config = dict(
    n_layer=11,
    d_model=192,
    n_experts=256,
    experts_per_token=8,
    d_expert=32,
    d_shared_expert=0,
    activation='swiglu',
    moe_layers=[1, 2, 3, 4, 5, 6, 7, 8, 9, 10],
    router_score='softmax',
    normalize_top_k=False,
    routed_scale=5.66,
    balance_loss=0.000193,
    balance_bias=True,
    init_std_router=0.013,
    lr_router=0.000753,
    vocab_size=8192,
    norm='rmsnorm',
    norm_eps=1e-06,
    tie_embeddings=False,
    optimizer='muon_variant',
    lr=0.0143,
    beta1=0.9,
    batch_tokens=262144,
    seq_len=384,
    train_tokens=857200000,
    steps=3270,
    dataset='wikipedia_en',
)
Below are experts of layer 3 (counted from 0) of a mixture-of-experts language model. Rows are named router (the router's row for the expert) and show model dimensions 0-191. Each number is 500 + 40 x the weight over its row's rms, rounded and kept within 0 to 999. Numbers have three digits each.
After each expert's rows: "mostly gets" lists some tokens that are sent to it at least half of the time. This comes from a sample of Wikipedia text that the model never trained on.

# expert 186
router:575439474498437433477529506511521505502467571454511553465489444406472559544566475518513497411516515509557496470503490490481461602521488526510533482509467520523432497488554496495605478540458553544439495522555516492572525474571501505480516494448562478487480551524435505542485520464575552507483501463463478584553498426519519500487475481475462550522510443545525469513450454486559463474502551529445550529505480457603535492441488431579487507502424499524480525519496524515482442401518565508489561518522466455527475555536462476497465484481512498589496487513432477491529475555476501539
mostly gets: "DST", "Gls", " May", " (#", "र", " voyage"

# expert 198
router:563473506462416545544521512468433499546496577434576446498505392501490511533547546547569496462525454494482498441505490547475467513467508475570554577573522514558462524466555542500577451512457479552489476493542486539564483456491518494443585487508564532543541479473566488520459521455457490472544528591490490484441470484483540524488480480506448450541463551467508565481538553533541515514544480478439553508495499509448510473529519495417512515509435541539456558513523536505512533520433438542526529534540450522533533464528498454527503487484473482570523580492499557456454534516482412471
mostly gets: "\n", " Arch", "==", " Bud"

# expert 209
router:470440533488514541436532550493575498524501563511453507436477483526529480481515522476509481534499520560525518439480439394555478498514476514499524521427538552516483424403517506522463535527417481576452519531525550494523518456585525595503574478467509509515542481489462547557477524471458485557465574441488480514418517502498549531515503498456453509465515508500494527496549510477460474537480496469492383515508541554459477457460544472454439505519520529450501491529473491504415481499483441498515453568514555476526500434538552534553552527576451481518391485515463430535452480514538512527
mostly gets: ").", "\".", ".\"", "?\"", ".", " “"

# expert 220
router:490518548473433510413499498494523440517430566491480480539536518446480461492508462481561492506474567520532496543555510471466484560527467478493474490543428483498441435567487485472526461556550475505443489531454511523526549501445525489563568459566478478535470519475474494533630527511535534460517522458484468482509504453478566504537453562462512511515468463453503456526464520486494496485554474526506487468464467443533449517486512531474462435500472471495464479535536555513547481516454530479478469571546547476393508521447479539523548441571404463579400501467493414503525553489512430572
mostly gets: "B", "AR", "R", "RC", "EC", "AA"

# expert 35
router:493534499524537488486536497513491503435522531526512569464484565459511569446475466459478498540494497480540504510473472524468588482520581475486470449553523515510548523528539478470474435492531511487527463450380378541477537517482527462496484531480500413531507432532464553513523527496459436409516454469489501483573516443606462493506483488523501548511543482515449519549598462596510506538602531541529493477457440447461454543475526484510487513531568490485469544545500553533558517521539514452437452579539459463505525474527525514447491443493503487489478511484508421480542562504460532492
mostly gets: "po", "cho", "sco", "co", "ato", "ola"

# expert 196
router:472509508478499519554518444487436494516553547558514548520511433537502446490508468575464537526567486515492564448482489485485417490486532572479509497474497517512478476482557497450604425549542438476548460531531473503490506425534493529497534494471431538463481518435467525562526476418490517489549477593522492463553523541453550470418502432482459588473437552486445551437516539428442451541487503517445466550480549528479465560524487496550441433514511541529505510533478544440504449522484490510513448518460560444472446507518555488549505495478514452454428527533544467447507459541513511473
mostly gets: " its", " his", " her", " their", "The", " His"

# expert 133
router:503469410478466483477510463520491532508478559484511476537553486460504483517501546457564535529475598532516530503524476503474482487494527570424495479472456481542474436473515555483506497499523543457468511498476492514547546458474476505505570513470512487441539485466459521568591422469541484523473530473479460515459442518491517471432543537482512485480517507418521431435548490486465512510570527515477461491545500448438538505483491542537456493530478532470595514493538480505460481426525352487598497621557530520403444559500449445534490475475522456569510514471533499494477529523484423513
mostly gets: " Chris", " Kevin", " BRA", " Alex", " Charlie", " Chevrolet"

# expert 252
router:558421501484505494498410460477498521561456517543463444518485548530448545488511545472483465543368455440551491539488527521538482466446501505455555536545557535625447583452499485496523538522449543492540521536563479467533493526452498503499521501570522461477526427519502451467515451528521502488547553473505506578436478490462492527516501515501502467495581540546526441480460484510513524566504525480478481453498582456489468564475481432460469465432459484556534461531466481440466534456469466504431461504548506585496444491489499449507503560501518503454500480489502462454527563430470453552
mostly gets: " William", " James", " President", " George", " Charles", " John"

# expert 177
router:533525464516440444452418476514561457515447523495480393498489482435451494565533523464510485493495532529471554549424477463497541491424405587520565463474410514556487536485545553402551464480498575482476504536557469515509522512497479549463514522485473487462509529521421476515513494585531456540440497527479437515519448552520535453495522501500468454492444433501581464490519580458541495482478458523475523489508489453561484505462500523529487472449510491485476481431469480484539528499430515525584503540510585564531470473527481429483541493519531474552480466498523431563454522496486452492
mostly gets: " Ha", " Hu", " Adam", " ibn", " How", " Han"

# expert 8
router:506467451452480604468514510473563561493501454520533539479469447482415541467517488514463456523439450527491514564437444473472511494473513504504509475430561467507477432436560478564497524529486476549463486423537495459536569421532495561496541564525517488513558538512494543542450483552442468516517559443471539518480541507546535520467535521422437457487477501474495498501541550454475453513434530441489456555532560559502477518539555538554485453556457524538481457476446452422514429491486468544513475511506558449485526477504554516549524538516467458447452535453455463489569518534549490570
mostly gets: ").", " which", "\".", " where", " that", " because"

# expert 22
router:518522512466465465504497484566480498463462609507527593435529566542487507480481395520507564475516494419481480445484446504506601562522547504471455494479445542496501478534522462405492444488523539562505496484484442584521542567527547481523471513486515479472480482499512526517540569561445455478518452503487480431531518479507505581526505501538448508536461496526465534510552496519458463507526500504559450546423509526542406464490464542480531565534573480483470545463500518508560491529452490438467493616466530491510513538569514465542492451492470477462511559494489496512520447588452498459
mostly gets: " Su", "dri", "ru", "ui", " Sho", "tsu"

# expert 233
router:484523502564504525519438437560515450471557471527449517492539494464480454476566473543498507531571469560591511488503472544589503473523493469509520503506526510508480516501493493468474440514548493555554467480527443503560566456450521556496505517553461520497511496488458566567570502536494390512510466504478488468526551571534503446515455509477495473433470572514438556463554526477498448535448527514468532516454457513417508552506449529438481465452533513517527448467545533429503446553488540553490504472526542548544462478530454481463466464503496444474435490453541432470492463487382419565
mostly gets: " a", " an", " A", " la", " annual", " sat"

# expert 101
router:560478534533454499447520557518536508532379601513480550420540442427523511533588474531489470567549442515584506489505505466452466585511441518503527470502504524529565483535530500474495489535487476518497507494450539520518493497492594531484557475484556474458473516550415454479512509432581496432512507503510503581535535459578567509518565496543499514489457421440457462537492537465507539459505491535432554527515472468469508420426462518518582511561502494497495459518475472481488487470520490458587464525517499499501481494484470413510435496492524516556511500535488478473509498506430542518
mostly gets: "′", "}", "Gls", "km", "})", "°"

# expert 161
router:488472568510490529484506532456477546539491525495454446463448431534495502508440531529527427490550440572438526482518513515474499460500494584490535476470572505553483476418539436465455484574463491569462551513577508463469504501484541550449528457501500530498561490488579547529423430500525439495465515534513461535530521490420512483447503466439466434492494556514545548487527451494478516535463522493458471507552444489481496579544538471534482484517481476563463466506554435471437513507464439538542472489521517463475424478528499459480571509560432486512562568539437499427510475500431495417
mostly gets: "\",", "),", ",", "—", "\")"

# expert 167
router:477527533492451536498518483471566445530453450470511496496518506593496517557574535494440515507568459574466571538453549498468502507456461508548488506518490529512515506512454549515446519450479524499479525513456492553476473458526544535461458485511463473459416498484544523487479492504484562439472439550522479488448567526519468432474484492583530543550555514453441440485564441529490597555490523504502489535561474527500537455528475505405443527497552443502521528528521510492553570519597523551575533458533540456534509577428524509537547506487459543485552555561549556575478492503466489477
mostly gets: " site", " Preced", " report", " view", " located", " Succeed"

# expert 1
router:499479545462433510514568448484520496537513512506528482521528473428514507444513556505555502442539465488473473453503553523473429453460501497553516529486500486551504449443545453512577543551419437493460510509511464440528530477497518559499549514530475583556533507434456480568434511487442513431521542526425521501437503457460441506445528552568433454439482533528545548429572522489450441530476559452448538513529530544435544534554492483493446532507491548516540542468438548502522467536433443511514473519528534457455458471486540499502539538539489459468472497490514542439488421509489534426
mostly gets: "\".", ".\"", "===", "\n"

# expert 17
router:483398473493514507527508487479505561500468473564513533560461461458524427539513578478503519543544471497421476498539448526457498476473505480526544513464516460605428499478522510586541447516502478446518483586571466474516554430542456525496535489533463522478502482449451492485578420479461487494471502449585519470549408520497564543470472522505535483509456503525428539514527498461481425534477522478450504495458547525477526586506506520524436454521467509544494428540437491494466438534507447534490478495491555538516463503501474442553522461526569455466436554510582484512520579461539518500
mostly gets: " the", " these", " The", "The", " other", " their"

# expert 6
router:589488454588442463542439533483473545526459623514467509438537485512494485492534547486515456473525543537506441455518502485482437476467504546509536517511439481553456469463534527460490561482498509559486562479518487551564521503520445478513560484483515483527546497427404478516537484454535476538488527415494549538446499463554543419402502556466447539485473523527483457472439576510556513521538644517417489532523446493494551485512556539456522447452491505439498542500552507488456531470464505502572533504500470483473497496537497512496502478486533523539557560501552468499481536472499470527
mostly gets: " sq", " (−", " Jamie", " Ashley"

# expert 187
router:551524520469482505433572465525506481526478552587499520517544467545497468400524477575544482506531468574559446490536525471522500451500537517494512458428537519543567462466493531506507538488478482471469510535512509472476452548533481539520551484426397511456519543434524547522458528447477511499557478486472514460479512508479592497468509500438448518450512554511506481470520522512475450462469492530479478480533595525417468412524474501525428567485462558498484579519455479494466490491443444505549425529478528524473442451528594531492531564532530426495521555533531499499542422476514553560
mostly gets: " \"", " “", ".\"", "Reception", " read", " really"

# expert 95
router:535482479454517553540581491505570523436539512474507533430426432541468548508510503493504410514499513537548451518509494424486478441397439509505526481432529510488453503494546513549449540470475452553476571470533515452554492426511507501523545550531511450516560479489454517548484520484497460534562543423442541517464520505500574518496517539459457454463443560496477467542494575490437548539492489493477474458534511500490602454526567426546480448453442488525464518535524477475440481478462425511519486474529517428477525473525540528581517489485557542476460573539441452485463511500523485478
mostly gets: ").", "\".", ".\"", "."

# expert 212
router:464481458493498471523505461509451480514487579524482554526427437432500445539529491520555544501469505490453435515498422504464468466540545485496491561492476496540471463499554500428517435507513470468551525575538520490499480451480516462544537517494459503463451559432460486548517432466466453560501538504539408448503418548461562511488539483472496498478461432441502506540427422465519457530537473542430489520532509504456571565511523504537531456527480503525447475562475490573474466466491503563499533511498584493434450458495411450535558447482558462424432482519503462451503503430508516513
mostly gets: " the", "The", " The", " his", " their", " her"

# expert 213
router:524488517482518533461466447474494470475483553495436561481510448455537560471497533447455516509442534548444458582521485473472523443526510432514498558538439480539566533460484553532495541508491564506571517504507460572517544527501479436551463450512501484448527528490461518515513484574582461425496519533518487490389510493504504496455466531488581537568549432521522557527513556508546452537430423504452441447523534478410487460435483445459443431567519538516472473516487445521506500458463486530467486548570517532430507488488499531566474501444490532526497534474530488483434556515554476520
mostly gets: " War", " Air", " France", " II", " George", " war"

# expert 80
router:452460546500520511508482515447502512478466505505540545483567534458443530476487466426570466512450564529536479437533539531464514590492522481478474469611491522442456447585455478484501449491545518523551488542478516494541518533485538496575498439554543482513470564527523445542574564488526523489540527456472492560546491515552524483543478566489467516542458424459475492465492487527495519534607463520505470472502500513570423518422515527456446456566479435499465454524487571512572540494455495511543482556535498515438513494489461502496516479533368486518440578473501480496558525480511497491
mostly gets: "SR", "IN", "MS", " PA", "N", "AM"

# expert 59
router:487437415530502522500563460458538492526511497548502543514508571555512512472526543564502540500484440531438564586518513426517476505509497449447530521491544489554494433509529539527415522527512523506453517539542486536490565536537484528433555467511449490504480509550480490472485538442492463479542493471531499536511516564513545527488469483482477458494582526410467523506605559512488445522493558469470536451478540509466502519458378454472474558469448546502597536443521494507505503473557535461545460488464467491397452449529523480501536525531484526578496489483484444551457447475437433477
mostly gets: "See", "?", " example", " According", "Note", "["

# expert 38
router:459461552519530490478425521506514525521462536530549538527555499479455503506447464457541527531449591492508474445556532514490560542413480471418515491571469557501483490539486483494550447533552429487540497570476463503570520556480520497550514460565520469475547579539520471530551582523541529484491467509491516496560510498530509539543493546520509529516517508426486498498493530538447420512552456481553482483501531492530413572394536512458389490549506491508468438530510548529543491516447532521541492563555497515456462453445491465489540526499446481517407525472485518488524511401521468552
mostly gets: "SR", "BA", "BC", "MS", "FA", "AC"

# expert 135
router:562492460495462454640462455453486485550476550467498480510515560539467494568425531538504502475436469449522529520470489471555444567423405518459562547515505487527433531457515516453510490533460434528455529561531470434535511440464557519460472529548540394506457502498501556489541447546490467581548489456531492505502480522521559554541491467515469447468475494519506498488503504436505531513576504490481502530487519505414501558486524458514510467486450470503489410521503488431526495423505468522473474523537487552539485529466466381488459495518536416486489487478477482528493492434460465491
mostly gets: " appointed", " served", " Deputy", " serving", "The", " deputy"

# expert 215
router:556449512444423471490572505559470522525514504417557495513487497454555507519502542497492509453466460482500524498545515568482408507471552492550545524566461500567445500504526495500522438544419446474449497513528420448536490461494528491517591514487502512497543454434505408525442486471472570464497527515453500500412423447509504543478471499599454460476461537473526517584512445497477485537489504495487524513530477543551520495451535575451447546493456540575504513531488533489524538501410453537437467580560494465491480466509485496455552566504468517493545467533498572547488523473550488494
mostly gets: "\n", "===", " Mac"

# expert 236
router:540484425533447416447464481472545529493511538487521511492519466543562406542489585491458514517510506550427503495511554422497518472457503572524528472492498480560536473468529508370529497470553450562502500547547510594478522502510440547461538468487431501519547515429523467522509437429536450469452475525444458519491490516509537505418443549475431490459488523507500474414535515443518553477463473561449503505474492513460486541526516482495452488467456530490469490481556433472480508477466493468620462500468546449440495471556496463477517442497454502518500492521545510479418503477447442502
mostly gets: " They", " This", "There", " These", " It", " There"